Below are experts of layer 14 (counted from 0) of a mixture-of-experts language model. Rows are named up (a neuron's input weights, with its number) and show model dimensions 80-159. Each number is 128 + 24 x the weight over its row's rms, rounded and kept within 0 to 255. Numbers have three digits each.
Before each expert's rows: "comes after" lists some tokens at least twice as common just before its tokens as in all text. This comes from a sample of Wikipedia text that the model never trained on. Tokens count by the router's weight.

# expert 16
comes after: " was", " to", " is", " and", " he", " it"
up0:119120144114139122163146110144125128117092177074096114124111107104153102128134153133180145135102137153136116152148157172152106076167096173094141108098100135145098120141091111106146123117134118118128163099123117130118079127162134117114125152
up1:161097153136112149107098062133104099156100153140125137151127133167147119124139053205174140128153119132137119102114097140128134152092104156117095112141141097126103093127131100126136102122148139113156091156154121142109136151144128132131139124
up2:149119157120124151104140127154104117090105121110098152089129127110157127108155120137138157128092122114106128134152121087145083139132082150098124113133126157140160105091124102139136159079164110144122139113156126132112083151080173189120131135
up3:168134113159139097123161089101117105074127167142095132134142177131120120139137141142133144104099152114100122113103106155092129093123116138107117136146105129127115122128140091116149128140114122123169151121096147123089142098165194147107087089
up4:149136118122116141136143150158141127137120108113088147107125138135108133124119130136141131132185123106119144117199121146128141153105142061107080142084166143185098100116093088124107154135112145089114096134135119083138144137148131119107115099
up5:097180150177126119124104095155157169145112129128115145126119065165164156124118129089112108127148085138103116129125120120158122129137088126089114096085161120152075120103094086094135158135140141135128127116175117067140155162123157129151086098
up6:147172133186145120124116100119124139102122130170135137121139139136138151119151128145124140144155121123098128041109122142146138131117125177096103126143113144164110123156145096126096106125110161071142158121099130114115135131182156104142108119
up7:142129106131200108105162103100162111120097099110178124121165154105154124086148145159163093149126129174144168139135145160107117112148080120147100107140111115113147101118154114144126134109112125119119157126124098087072087145151124140126160113
up8:156102079121124119114153132145162108094118149141101079101160111137106136115136166155134176152131155095110112119092091195094128107134134098160128107101134114168123128084143179144136158097142152138094157139118145108110099148160118110142140112
up9:164143128157168134074118099113145121169144124122130088144141123114148127128114130124135119107108106130105143139114125132109101110120089123165163115118121092118113155081135124135129091087131125145093131175143119132133108132113140108091155164
up10:169107120130126169100075121098097093151144127129143161123130086168133147137146137123131130114139081118127155141136128103115180116150143093097119093128122123189132092132098127096101158141166135109166135098100112141094133127093133111102116138
up11:153138147114106183142125122130095155133109125111150100123132097110162087097113118151111140117109115151139195106160131153163144143161102148123150137094148118129098112109138109188118125154135157114159178129127107137119169160155116134109147136
up12:135108119138118141132129096140135110145103130137125122105100134147126076113134165109147115112165100135128144114143175135115082137161138165146119164107136112140149087121147131148144159190140139141152122100083119147150146110135139100092096108
up13:155134077178118162146143124124152115115094145102118145101144162199141092072132141141125115158139097137064143135131125119146119135159123132110197140109108113109119077145079143134095124095109105116119095086124139153154131109126119097132125151
up14:121140087111131111156142142117162127153093090096139120131109120127162162139133143123111087129147144058113137127112098157142113119128103104146105142161115097136154156133095158121173136126117113123152155111117138127092142127152151170126142099
up15:115096109110194138119107117098149105098109106094116136100140117137185157156164138102133132084118134081096131150105129138140125138091144122161098122124134137140148139111089124110108102127118101184125160162141110130076110190141158115138140133
up16:099131125135163148087125121159141102094142163162108110149130147129128109130096120148139134108100137161106147125146138185118180119170121129128145133122138109184127140137147148144136117150119123127116137163114102158133141144126105141113091124

# expert 21
comes after: "\n", " |", ".", "==", " =", ")"
up0:076115141097139100109102126154128179135142145121133109136124099137118141069150123151136104102141155110072122110141119133128106130147106128119140099147142113130144123137151129159081059155110126136135134139139128102128149125100146116116099154
up1:136161147099143114120104147120151117114150153120096118121164116171155130128109072109131162149098113141111131192104106138152162143133084136107163094137110100075126123126132126120091110176141145098123160139107151107130111129162157125125111108
up2:072140128144139156099114106164157153152112126161086110129159120103145149191066100110119113124146091073109158162158137137139125120147096133109082104119135106149120109117132122160130126185100123153108120128126088161118096120167123173107135158
up3:124135115114125151148155095080141143088113146097163118118118156108127148132110144150115106152177094159101156076119119148172155117131147089135115145124116117159144127152119104116132118121106146101126171149133067096097166158120150143098149128
up4:105165102133098147130136121163118125180137112093145080149107158131158139121128136163124117130189151108088107099102108136111128131137113133126112162140140131111098128136154120096147153142126130177150115135123074141129125096125127159162168132
up5:134133167107077121137130066141129115136115136122142142122108130153124126141109141131125096184130093120161142114112129107152102094126170123173146109105184137166091148159082166118079125112119110133102131106118122143136134156163122120163121131
up6:149147134140080116159127107113137157135125104083138107123158163117126142087130136111108135109161120143052126113167166105155107080128098121154154077170108102149067059162166107111181111137136123110106152110102121120128136099108166094119151120
up7:130171152072118167122118117167161122093111116126154108137102120129086166151124113115109151158138124110158134126174133130104083136109097151131119096142150126140165138144097127137145138144156158105121083144098092082113123149134072145131166134
up8:137084125141144130130096102139144102113144132131135122144159101125157129106148109106120103109136110148152126174165163138140196116146143180137132125114100132171141119154127137173096143196114104121164133110125100121114138114136136141086154089
up9:155138109116125143093117113138099131123094117116132078134128133145166072140129141151159091150150144140090169130139172154102084123136107108102115078084150114131136086129154131107122128141142152110156148144127146096103094119121134112140136147
up10:094135117167117113110137110149096175129179152102173128161133156137112152140133167098148089112143138129137123097113108139112153120093129123073138126148145096111092114130127142096129132144097157101157127145105144127163104143108132112152124181
up11:140123112127149138115133118128092127113163136144129092105169126159130146101138127096167114156112127170144108081115117144135100160150115125098122093181173126132114095117121111149166122129116160140105125070140115105118122136153182132123136173
up12:094109146100165139172106112108127140119137070140094100147099112123131105099148162119086101132142087131147103094151138124138166174106122094133117107142129146126153131115134090125118133149139177121131134138096142169140090137183158091138137135
up13:111096115108137175091173152114115153135126118127143123116120132118116145132075090106112156132123123122123116138120110124148118138122106152151149171102171123103143114083125100143123132160162149139132155096125101138123101126130097141149109113
up14:108136113141133089149141135157165111105121131124112115141143091157088112149125105157108172143136143091107085162150141114123171143139094098061128129140108096106090131133115142149129151178121111171149080145143097130126145126133140117105124101
up15:100143144207140134148134127133177126160162129117131104149122171151130185111141169135091146112106106124120107160174130130144169132152157140110145159159141132125175145121116135167089122116140120159121130118108150137154070089113159151129153121
up16:112092155132127119141138132129162149100141088156117126141182091131121119122081092142143095147155120143159133121156145116128132079096121118145126136141139117121161146140130103147107148143128125167124125122160170107157143103089141066114180134

# expert 17
comes after: " |", "|", "°N"
up0:146133179132120143147092133150132152095117096110116127117140121104103123101143070150127087158168162136125115126120165112105190150135135100139146135088120090121192129146159153099089096154134176149187150148160116102136122136140138101116112146
up1:143108147117120119156115218106140165148152071147154123154111124125136130154171125119088143132132134131135115147139124113153132134127117137138095173138109142129157151139154111104113127148123112132152119146123089132154098139114149128090099114
up2:111127120137067154126147108159150172163105114109117125108162176149139124139109135145145089134152155118104133154144102087122145137171136085117147142143135127158126128139128149099109151148120130100123142106104123136108134124182126124105106107
up3:156088138124096136120095168156139129152121119156133114142143140137158129102118119144124110153127131136099120105128148147146153148126084121113148163130156189137129149114122156134117138147141119138133159104089102106132113148156152135070106127
up4:157142127143123102093184146125112132080126106129165149142121112106101150124126147122130144127139138142115133124136166175099153133113115119106112112149113135125146113095118152122105128139152171117134184087142146104121119148152145138127079138
up5:137114128075096129097122115109160144105115101119163120114126148132126143140084160098103088107173142147120191108112088137161136149104170104128136125157124146144151109100151072133099139120103149131124166135117133129157110099084127130111097117
up6:102096092104119148146097182128120153137106146086155148093062116092142114123108122104128160138107109111140124119150106146153140165127154104079121100153105093114093112161124180153121105093132128141135124109145114099115131144116106156133108111
up7:141153112124136140134103167085112139142145129148150159119169109130132128102143161103138113154116166084183122156063118095161123159112124092115120102142155144096143126117152125097124091105145120138141172078099138122136114168163089143172151135
up8:145162156134139081122130123153158098130160159103115147124166158122100125136152106180161100183113115137069092168137156174120119181119110105164123101122119107139152120149145169091150150047125134141137132129134147110095136085081119165103118160
up9:186145152132086103110119113112127104130133161135143139108146115126137119135138150117144164135152125128122123072141127111171150105133100128133080124130090111123171147108160115150171095139126170134195089137181103127132094170142162151159121120
up10:137109096100114121104090143099114142147156101143113152170142112143150127106124152120127139176079170121109124158176142079161106133126138128119134128139128132104098138149163139085117123164096166128143091138140093120154143143158110111148087101
up11:157083118115162134168127124122135132128162131136080123144144093128094151160142112121168120140088159150150181097104119138106138078139156097124115164184111098118109118163118123143158137126156134126186090104123125168167130157155163113135165168
up12:139098132166190154114118117061175085169182129151137122136168143151098125129133145141137130147156128135123141125158143131081132150134124129127105077154139120109128136168113124123135125141100127132095117135121110129135127141133112148114120119
up13:141136124104155152100156117127146142165159136140126145149147110208116173145120133141153117118161121121136105129163113154126151151132114108115062142143140130149158104116116109168150129135164139101143102081154104103098104126164146176144101089
up14:111109081119145103097080090123135137135150108127117131187157166162132124134124137113149118109125120147144136093140147113132133139122130186191128085129106153156129134127161115108138138095125183129145135140133118119139118146131108100136156114
up15:127094153116149079092173099105105127110125140161140119162144139152114112083075147135119117128093091120145139144123123136149119126135147095082138138113119113111154169159117159134140113100122129126160130129128158087094131162121174146161170121
up16:141074078065136156112141135097114162125104100097107141140091112140138181092159128121115131108142149133091153147131128123147130155117098109127112122139151102119125142128145137124104111190168136160094109119123141087117117138134132144106123129

# expert 7
comes after: "\n", " the", " of", " in", ":", " The"
up0:138139128093113083106132123108173134127157127106120163167119106129148126142082154130114146168111077105113146160126169151116105095147100131096117107126129131171140112160118153158122094141139144126095137142136089158133164104185156129098123104
up1:152110125108135099157136117130135151134131109137149112157126112131098136136147108096137147142109135181119108144114122137127076081115117140127130157108123142103163104130186131151152137110091146132102160094139121141126119101153137119141115111
up2:129112142124111132152153126173159137092146118125119169136123126116140119145141141135148146139110134154114136146147108149151112145113158108175092171145083141116124142120091133120139140143118192138113144093111104147141122139099127100128151179
up3:131149092133120111120122112087137142133153114155119159138092135095138140148126115116107128137070132110160104111133129161120154185162084115136122102147087125107158104177131093136158099123129145176136135125141138163118127107084148137109100145
up4:148130091149151112160145123123169076118108085097130134087114139090094135140130148137134103170150165130054111143102132138144101110090116125162117132120166110130148144144131116157123125127165160146162167116115116117101119126116106118114111107
up5:136128115138150111102121114099111157115113134175119138122102167150161125098148153096150100146162113124099137089152132140152116121146116136105154104138051102101108087129165137150107158166121118106149132189132113132111095114170119113117112137
up6:164119111106121127092142099170124142130188117143133128130127138111124135108121143154133096176125094074159115173182125161132112172173101096099119092148065128163148148155125121157132128133132111134139173117141092128150128104115120119123084126
up7:135148112127142142120140095196147166131125115127110110136121083163136124129169134134077171128121128137121135149170113122143141129133114140064168118130142105153121101143090123166119088097179126116140134119123120117157121156167122112131116132
up8:150129129122140101150118144084172143118115129163112110131130103120117117144170125099109143126160157163104150119157110116129114149102121114157157106126098115168107159132164136114084099139125113132156143135098150140103111157190098126113099146
up9:157091131126154114152108129075134128160119099123142163120121091142137106124143120148071103129154066109100122139130114131145160169115130087136086117120168104125126115125143130084113139119130141140130136111154098169132131130097121140133144126
up10:132159131141140114149144183111074109128120160140128133131113050156132142086133104104127148097098086166104149150136127167143117136147146130159178083100159123080120132150140079139164143151124154121103121092141158129157095143139135132151124126
up11:175095139147167106152071136130126092126114119121143158076129170146101154142128134130168115143108106129129082097106121100058105103107116113098123120140119123128118109146155144124116094163117094082143089078097106146116143168103129159155112135
up12:097092138113159165126093124126120158139128105126084122143142138179096172074164124131159175112085115167140115110135130124100136140176143136100136088110106135124157160145135142093183128136128174125140140122115179133157146152098116143120152155
up13:115115120170131143133151069096180148150104101133128091142095130121111099128147110121144096126167117094114127110129101177091100154118093144140130134065098103156162138146081118131112138096144158144134135131141135107139147145119145142114086109
up14:085125116165116113137144132085135159122127088123119160118117150136107099111123169138130148131098143131138083128146044132098115141136118145087143112128130131150141113092139137128124132141137157105148147143164154120148128085133141117112142142
up15:155120121140131137126098096136125099125077130155110110142123109109111121137135123161133133113088138144109105143115121119168097164126123153094114149160152136182191116099121146114123082153148112137132073122167118108101136153139107132132122072
up16:063136125116126162172121124109129168136125085161146133108132137115130137101141106110158144109118123173109108120105121146138105151170140091147154110130148106128121116126109166146135157131127146130131149144103096188156098088178113117144168131

# expert 8
comes after: " |", "6", ".1", "8", "9", " 1,"
up0:141154133127126124123146100119124129134091146121136133174120105140147156119159106164216059089111126111116125162123124153138155135135157096153157098161147113105164087116092142105141094136091126129099126157139101108100115139138126104117146138
up1:100123122134110153129133098138128142071126071108129123149181155136139116074144108102165102081105119089078128091152139161130111126143155128178120114142123111141093130119126112164119155127097128144160148144126129110117105150123161128114140138
up2:119136101088125138133103145122151138116110111133144180136090128116137107121113110170146140161115124147107155104163158106109113124154129147156146153052149132139107106136107144106074124150093110148099120148134143081091152155150101141147157113
up3:134096147117147124115132131107098136115107138156129151129150118132118166119128155137116099089126100093150116116145111113160151120137086131116166095145130129152129111146115086101166127104131163154144139121119117034124098171097142128103131141
up4:137166111107173110123122142110115084108135156091146108146160143107105153114119129146113109151149141157116121131122166129159122142132141136115155132132131113092120112154129148090141137133119119141136142130109081082079110131116098123111116150
up5:153109169081110107125186141097135125142132131164132143134096135138107135138154147145168118087135130138116140171161158141139105105162117149124146138121112121152140115124059125145117139094114160079089128145089122183159145112129146143131113109
up6:131130107139155104115119151081158169074133148123115146147091145134161165083111110154169133105149135125109071132111123125138119139095138187153108144113138119128122114173119119118143146098089136108142131180064147185141138113085142066122146158
up7:125125152121124152082143120168122126155121135097106116159129138167135150114129137176093161134121176126128092124126124097148138143130097114079160113104166105143098183162101174114154107133159148123137151122150118137162132121130104094108147164
up8:168142105115102117102159128120162108123139107133095143156135163127173119079073121129138120115116137165141154127145094164155105143130129136142165085130118106161130119129151133130135134139106128119140148106126127132123119144152186135118157146
up9:111174144089135095179138124154114134143130086123163117105122070176128110133185128140120117138091144116120133125159128169145136106143167118114173104149096123137093081105104160164117144139145138114123165158124110118114144124126141110160141170
up10:133090143146125153145116157130148143168106122137134140163123130122104099134126171136139147099136095102125096130130118126104140103180098104130133126177113139139171095147123116169118143107144141130124100148141109137094135161099150091130145120
up11:097134130131137132110096131114127133152150132107094140101111130095139151123101136130122144152087127109126130151135091132149096131104139099109120091133076147144141136072120111121192126126081161137145068122163154153125122130181123143137119164
up12:107117106148111115108114113158168132105127176113146134076145168127111164107122140115114105134064126087182137145108189097141135136136138117173120159113113121168114118144121150136154087127102161161124125111137134140054117138137068113118101142
up13:152091142143152104162152149111143096110134168103114104181155102152142154153109145158139099090116111126147130147109122166151167110085126106156130102130144108096131089182146105108122131095112141142159153118092168158117169134156167125121113105
up14:132135061147100094108107135167158144134121135100085153140107159124113133125146160088129120099164085132106104104108160142121098143136147109098095114129136171131116080101099134127126127147126123128129160128107125109139105150155134136149093120
up15:132123124128129133092097142096118120127107114111161124121115150169138129149152131084129120128151136097096125118135081149120099101092102139097127177151083142147115089133152084138109140108113133100103112095113119117108135156166159172118170096
up16:109125118096135119090080104157128098139151141146105148127160104078137119088152149136166116109112142117114172106103123127121128111136101162119150097135094168167153150095086129161116117173105156097111143128122118161153113134138099107122113124

# expert 14
comes after: "\n", " |", ".", "==", " =", " =="
up0:105087136104168108128108118129128101144134131104127085127106186182075169113137150126148132142134127089102133129183112129113112103136176120175146121168142135146075124145141162110105133097129117150137105162128133133119159119121137128126131152
up1:144155138110079096128088110149117108112141125129104164131129107129125152119148147111144140120130099091125104148112143100108137114105100127152142136129118165121140111179112124170130134149096138114110110101114118144135106116109157159098081174
up2:118118072165151116154148139120160146134132122144138123082119122173109133123138130115080101152140119119103139153125122145133121130180101138106087149105155129095127175173090130129125135147069155127126120130143101121150134100116123160090116118
up3:118127088112134171085111118127080151161153132157137115112099110100094141130185118119169072119125116152105102149143177121155170185135157150118142134141123092129161118127068151110111140111106123120182097110137125115128159120113127129090129130
up4:135090122136158114142154139138142100127155113106166098159143155090122150153125126135148102155170170121153147127113126087085146107123142092163109126141132114111122103087156085163165106147146157103092118143143117126139132117188128145094134125
up5:139153119131113118117103117151157145116156111143076151131127129147122121115123120154159114112136072076093109131072112139125129103112136100063154108155138105119130103147162099144109107120145141084143115155103100104153136121177125180127160120
up6:100108128175104114123113119145091080124137138150095145107119147121168135102114104134167141155127136130160119105139131123129159115151137093170144139110137108149076125091089161137118146129170115127142117106125160095132110106093120151135117100
up7:096123152117154139130139140163142088132128123124119143112088150169154158126125136142127096094208153143132144095166102113158092134145136118132148135146149167127111118142110160142081112168112157109141135125142121141117076102148116095136072138
up8:120118103076086110166091118162095134134145101079180101145154104132104110148121119115150138184166140136163146127132136117117167110118114173116158089112120137105187142105122124120108156159100090081150124131133085124111129145079123133117144151
up9:121081155115122128125127147131120085133114125146145136098105116059114140100160165159149135098155077163131144155144096142113144134114133113153132118131160143098082095096144102115133149120128093131150135141193120126128116079147105104136107134
up10:158141117163176125126159127124140164153108131089174110121146156123153164124109076067143124147163131117146127129146076171080097129126146137118109082140093118117170106147123124149122087145109118133107106115098091124169150136095122141145121122
up11:124123118110145084132085117116161092133125130156168107111174101106103152128100152140159106181136137132123151174124118087160144110117139085150144135161120133174122139152138122144142149123127111136133129169136137146134172159124098133124105160
up12:148088138103114116076123138158147138165100107162108114113149124090135147150095106133143136125176161120095125113150090075128157134158110133133117107124119103134113164083128152122089087171113084160115141131114145162086113147109172091075118177
up13:138107130131121100124124173113153158139099077148120121108109159180130087118129137103132130161064137089129092189155144080148138158134139120105146145145144153122093105165107116190143152120148164100127168133171138109155138121134138103135158119
up14:131108098134107162118095151079112144085127092075122134128173139112135135125134139152112133138140145110104074133132119129104136125098116150074136108152132114129119166141155140113131167131139163183115140143123134151126123132130131140114109138
up15:130090152115101134138130086115115110087094121161099166140143111111096135166145105118125140120115100146113089123120096133167092145094119115126150155083096097107146131169143089112113158149123151097130083148088146155134121115153068155117133090
up16:146105183093095149131111116093150104117142104126164120124074130119174098157110101115124086141140138088098132140099121135097145184146123121108149149087129120124129136051163133114132129135140136119121092125143148142156091112087127108119107108

# expert 18
comes after: " ", "\n", ";", " 0", " —", " 1"
up0:171115109124116153116132150135122135087173109111098131086079103103109135080101161125149111145095090122098132153124142127108116080151148129135141094142101135131118116141124112142125131118111109094122158120168097147103147116143121108098132119
up1:101120118138160108180110132143168110124098126135098123121099113143129098178078114139103143119162139168164124137145120108115081133118111087105120127168129132121154152101111137127107120131074141140157181164121145120133100119116124118107116161
up2:098126117095068109116117119142141178068100073120124135092105144145123136113146081105113128078110142139087116140149171161131082127130106109117150141126135127156136137134117118101129134094116140097093153154155093135152122119133137116159130104
up3:160159168141128086182084112133147121135099082132147101111117094135105118143135149114110101130112127137116145164073120139130158095139137112126081173148125108139120095127111111104109140116135142126146138108125195116124091142134085136151105119
up4:124101106136111105156132198146139143116105202139072101122113148139132133109140123123103141170130121108101176097105151157109128069086139139120134137113144106164119173153104161108142144124074151154136134118151144148107146075128144137146095092
up5:106112119119147115138133126129179140122123118129117116109112129111100110116164105139164140078166086195197136084128094082131190111126128104111136169126147133154131101124088115146123146156126130138112109120122135131160134122157175142086126112
up6:156087096121109129128094104122146113092118141149122130165144127114105162123158104120185160118142120182135104111128097135136106165128169137107106107097131151085157152113124095156118138125081110087134144133149109112140163171093127130139099121
up7:111106105094088153119119134092151152106094126121108118191142127118132137137112085123103096132112132142142087116190098110118130139140115134128163146140142106086132145167080133110142101134138115143100138097131153096153076093137112111164112155
up8:174150127099157177135139125166156121150111143178103127110140127164145126151095137138151102102116185190145087156101122149128119134127144128131098159138144085133148132110151150119164146082138101139133138120097169126152126134113148110101148096
up9:146164116135071121147127123141118132087110137163099125154164108121096150116112187069137087098109129137148132110164164162137065150122098140182162125112135100149125107124142137139157133124111136172129145125117100159118101080138114165147107135
up10:130116081158148122123154127175133095089155139127114135117140147131136071157157096080139118147097112111122140173110135116145145130122101136183136115132107097140172157132094121123152149151128114094127199144093122151148155113109118100147159109
up11:094078128145126127123156165117152164129129097143061147148161132122125146133120105111139092130094125129134137152130145125152126156125138145144183097117127135147121144158128107150100112160124136110147120149091157112148157104159175106161102141
up12:157159136169104124119128135145140143119101106152126141157111137153138160142143149076131130114090138124151102110147131109132136075139088153140175143156149134147098089098130081127172114100119143124152121117126159146120134118135114158128179125
up13:143107141136131115059111144138130139106116128130132137165142123135114141147154133108120089145105116144147166173112097147096123162172084109135152115101090131102082096129127137137150106148144148124127121151132121103117149112118143112137083124
up14:167098139070144130110115088141119149156093125128156137125159143124141143143131077119115080137121124143106122129111115117113125143177119116134147151169124114162100111138134094120133078138142118152123122120123112160133170131124092169066114113
up15:121107087110134141163125144114131161086124147110099106144131104126125108153161154170154124119117145093092106168099090168114085143124130092103134058131120124112116100160092115151146127107122136131136144139094115138140112114142124139155115142
up16:134086120142065141111143165200155187118099107157106109142125166138134138129107114094091106132133146120132156122136128165148163170142114167111139112105126106113121116103108140129138109113169150141135130126150138125161125153137122119132143087

# expert 22
comes after: "-", "|", " on", " •", " his", "On"
up0:113112134133140114139127098120160120090122125143111117130150118148127102144136101096101115113155121118148137165115093146124112124094117093138143150116128115153137139131125112112157123111138118167085112080095143152096109128097151103160107170
up1:126150121121152154101087104124170149094129085084106149111141170121170160116135151188150142108058129109143139145173139142119096135087140126093146108080128150149169094091111132154143117097108121140132113116162116152088099148129135139141157147
up2:152099090103172085116118151146169166124142093116123118132114145123163104122131108114105144126142128140143153140145113147086144081136148137096153135157132090118094156144106133144145086114117141139131136095127119130140125109099108152059132145
up3:163098120130139107135140151189112134105108100131151134122137139150054147116128125118128131112165098133132118128143152118113127123111115090137069146135148095151097159105129123136118101145102171136161168145142114132120175120092170156165144172
up4:108096083140138080135105151113138153111195159124095153132144116125097123133102093132116122167096091153107141169114152122093102113121112107108066144127113131146181078152090110121134126128090138144165095092121092101136154119147118131156137149
up5:125142118137128097088122125133117154114147115078153096167118139060133062218112130162113142107119143097146090127136154071083117109139099123151110118103139119163109123144125127152123112118134122132134145168100078152133114146152121083144123136
up6:120129152130108153122142099095114117141129133159110122130134122133142122120157147112113093110142114132115118122138151081129126136111100139100127081091107128135069164114124102109197134148086124119147109144128136167098140139135112141143095159
up7:137161089159113173066123095121149129149143123134126140197154120141145134133141152138104131131113119104153164122130138128110115129131150162087153143086130105162119131126164144159176101126157106118135144149112137201150166118176138136098146164
up8:151151148125112159131134117133139123075098124148161163099117129142137141126126167116150113105171165132134104145107167100104132112120139111088160138158113110156128088119139086143169128141132133107099172127107100140146099111107115127119126102
up9:122152093119125128147096162144139088107174126172104162141112110162098085187156168136142128128105171104162098120141113106124140143137132162101148131121131130135129157103136139142184108081132110128092135087158107112113096084144119123135102122
up10:139085162134131119128066146126139124121126117064107109152057126102085139132134155151086147142144122127135128164133174135086113136120130115120133114120105109116121142139120148109169071127157080173119159143128112162105103096117137128144117182
up11:117130133150136107144117130161184152119141140126091179128116125061123147144110099145109136139139112132097108143115119145125104167118100145141145098123152123111161107118126111153172127150114168173133128140143081105151113061176160119123109104
up12:100145102090163131125142110091147114126091116092122139149185142142137141123116140195126185147121126151102081155093145083076106159149127126127134122091110123104145115140123117135115134156116146094137119161083117140108150136178165150149146147
up13:130183137118113122108097127146129131119161129117090093127157069109176135094141138131106133092115140123140173128111101128090147116134099123105122114135147134122146094173099139107111110061133117167143121159120104116125100109128110091128127125
up14:110140143120139107133120162155122076121126159152104165144147147139174116156100111146136107136162119145145141148127140173116133162118108132107154130103140150130115156097061077156106107127129085129095136125088123080127117100162135117077122134
up15:135131133108129075106117129128109141106135122111116153153109136135095132139151085110129152110124124111097151173124125138176128178140102121134135127093143116153157159109123133136146123116095157145127143111114180108144077104144169129084148176
up16:136163091119065156138153142135077175137150156120082098147115089093142125109098130150147120139102132120150145140108097113079117090139119096125105151127126139114141148130100159149127123134108140162120152092125117076151139150118141091130136120

# expert 3
comes after: " of", " in", " to", " for", " with", " on"
up0:150147135108170136108118186106150150089124128129101098133099141143189161127123149108166151076124156124105097153150155123102141174152146126161139137099122112137156134146148149152110136163128148091140117096112132145065114143125136083169112152
up1:112112107088114119177154096114070173107164137137172134108134129109122146146147194149126119142122093104166103140079143119129147155114105144134149153132111110143138148157138087107121126111102135117143143131093116078167107127106106140098100167
up2:087117103105111118127111095108105182122088123102117135127149117166158101112121153133134134116124147079151128150120133166100137111103129179110116143164157125123110116145115135120123163142171098087126100118166131159101144080124166111123125121
up3:097091132187117096148127108125165155130132128124126202121126088127092126146114128142121127125112084076109122128154137138129164128108126141113153173152099146079122119108143119124099133145134156136103187096144098103109132129133120114128101125
up4:086131125127139137073178109151103151112155110137115184167120128080140156131108104115153113176125122134134122142154090135103132100117105111181132158130109143129121100120135136120168125127148121113123099133122137130143183107119161137090077146
up5:139109091151144131117084149129149165140144147099133117122149125097145138136107116118162154168093110093153091132161159144115162124123143127065130124158133129130135104130088121141139141157128092083126086145129109155123128149134098116151153095
up6:155105121150124100147104190164181135151130137110119112137119130077127092124105109138129148129115129155105127145142118134124124126158158143111157107146063131098175135121155133100099143080118112160156125111121125146187137097097148116109112141
up7:117143124096139132145091126159115107160116146109118136110123124091136095141130116135117126117104132118051117119091095123135156131158108168141130136132109131160081105095122138136137158090157120106145123136064097097173152100154101082090137106
up8:128129157114118089125134073098149137166104128090149146164172120127140143157136123152180154082117159142123165112110105127179165168119112154099156151143119139123146143100181131188091147141108147155129114123150113124108132139128133141142087101
up9:167115126120143134133114167119195111162125123125140114152105170148150107130114105094133107145082098143138150152161176122118105126089117140123157103153091132131163124101146130140155100142154149141155131142099138143155118131136136107134204142
up10:121124145119144122153109101164166151108109083156082096097109129131102130109101128131102134135148139127156122144114169164082147145074093147113153164116118128103172102137080101117129148118149085099152115201124162079147113147184127101119116091
up11:141129133135127138146111140175163121162091134140093107128160156118165156139112100125158113145106126141115165157142159160160131175098097181141154101109126101132152159128150131128107150139104059105162156162104103148134124133128140146121135114
up12:135131133133125168145128140125130143136107120132080151125115104100114146180112138103158160157097145128105144100139144147096147191112087111120128101116172139159117109159137106107119133137133103102106163151108105116118141154158117082120129144
up13:111147112138163069130121130130155166098124074089136113105122148140107144124174125130179124141109176130135128147142146145119116126118150154112141109131134128133126128086100133133108154135159150160135109097121130166125109085133128110155121061
up14:154088137069146131113105123136095115114142146068127157152155142121114183128115117107120141139153161085107154132124095150108147116103138126083177083145119139094138126157103113154098092114143134119133145098130174120099141087116095160096175095
up15:153114159168168090115127128157134091147139114188170149131147081090122085107139102112084115120138140171121084132143157129119131152127140095098142170125130105126159094133157099159162124111173156122153164126146153078156079160134106117123122099
up16:127163156116131096140127085126095124146127156104090116136118102122162144105195092132123138150136112121126102123142142123120153140156099132153086143128091123142091153107156121132145152137159101126182141073141132104129097106185109108108114094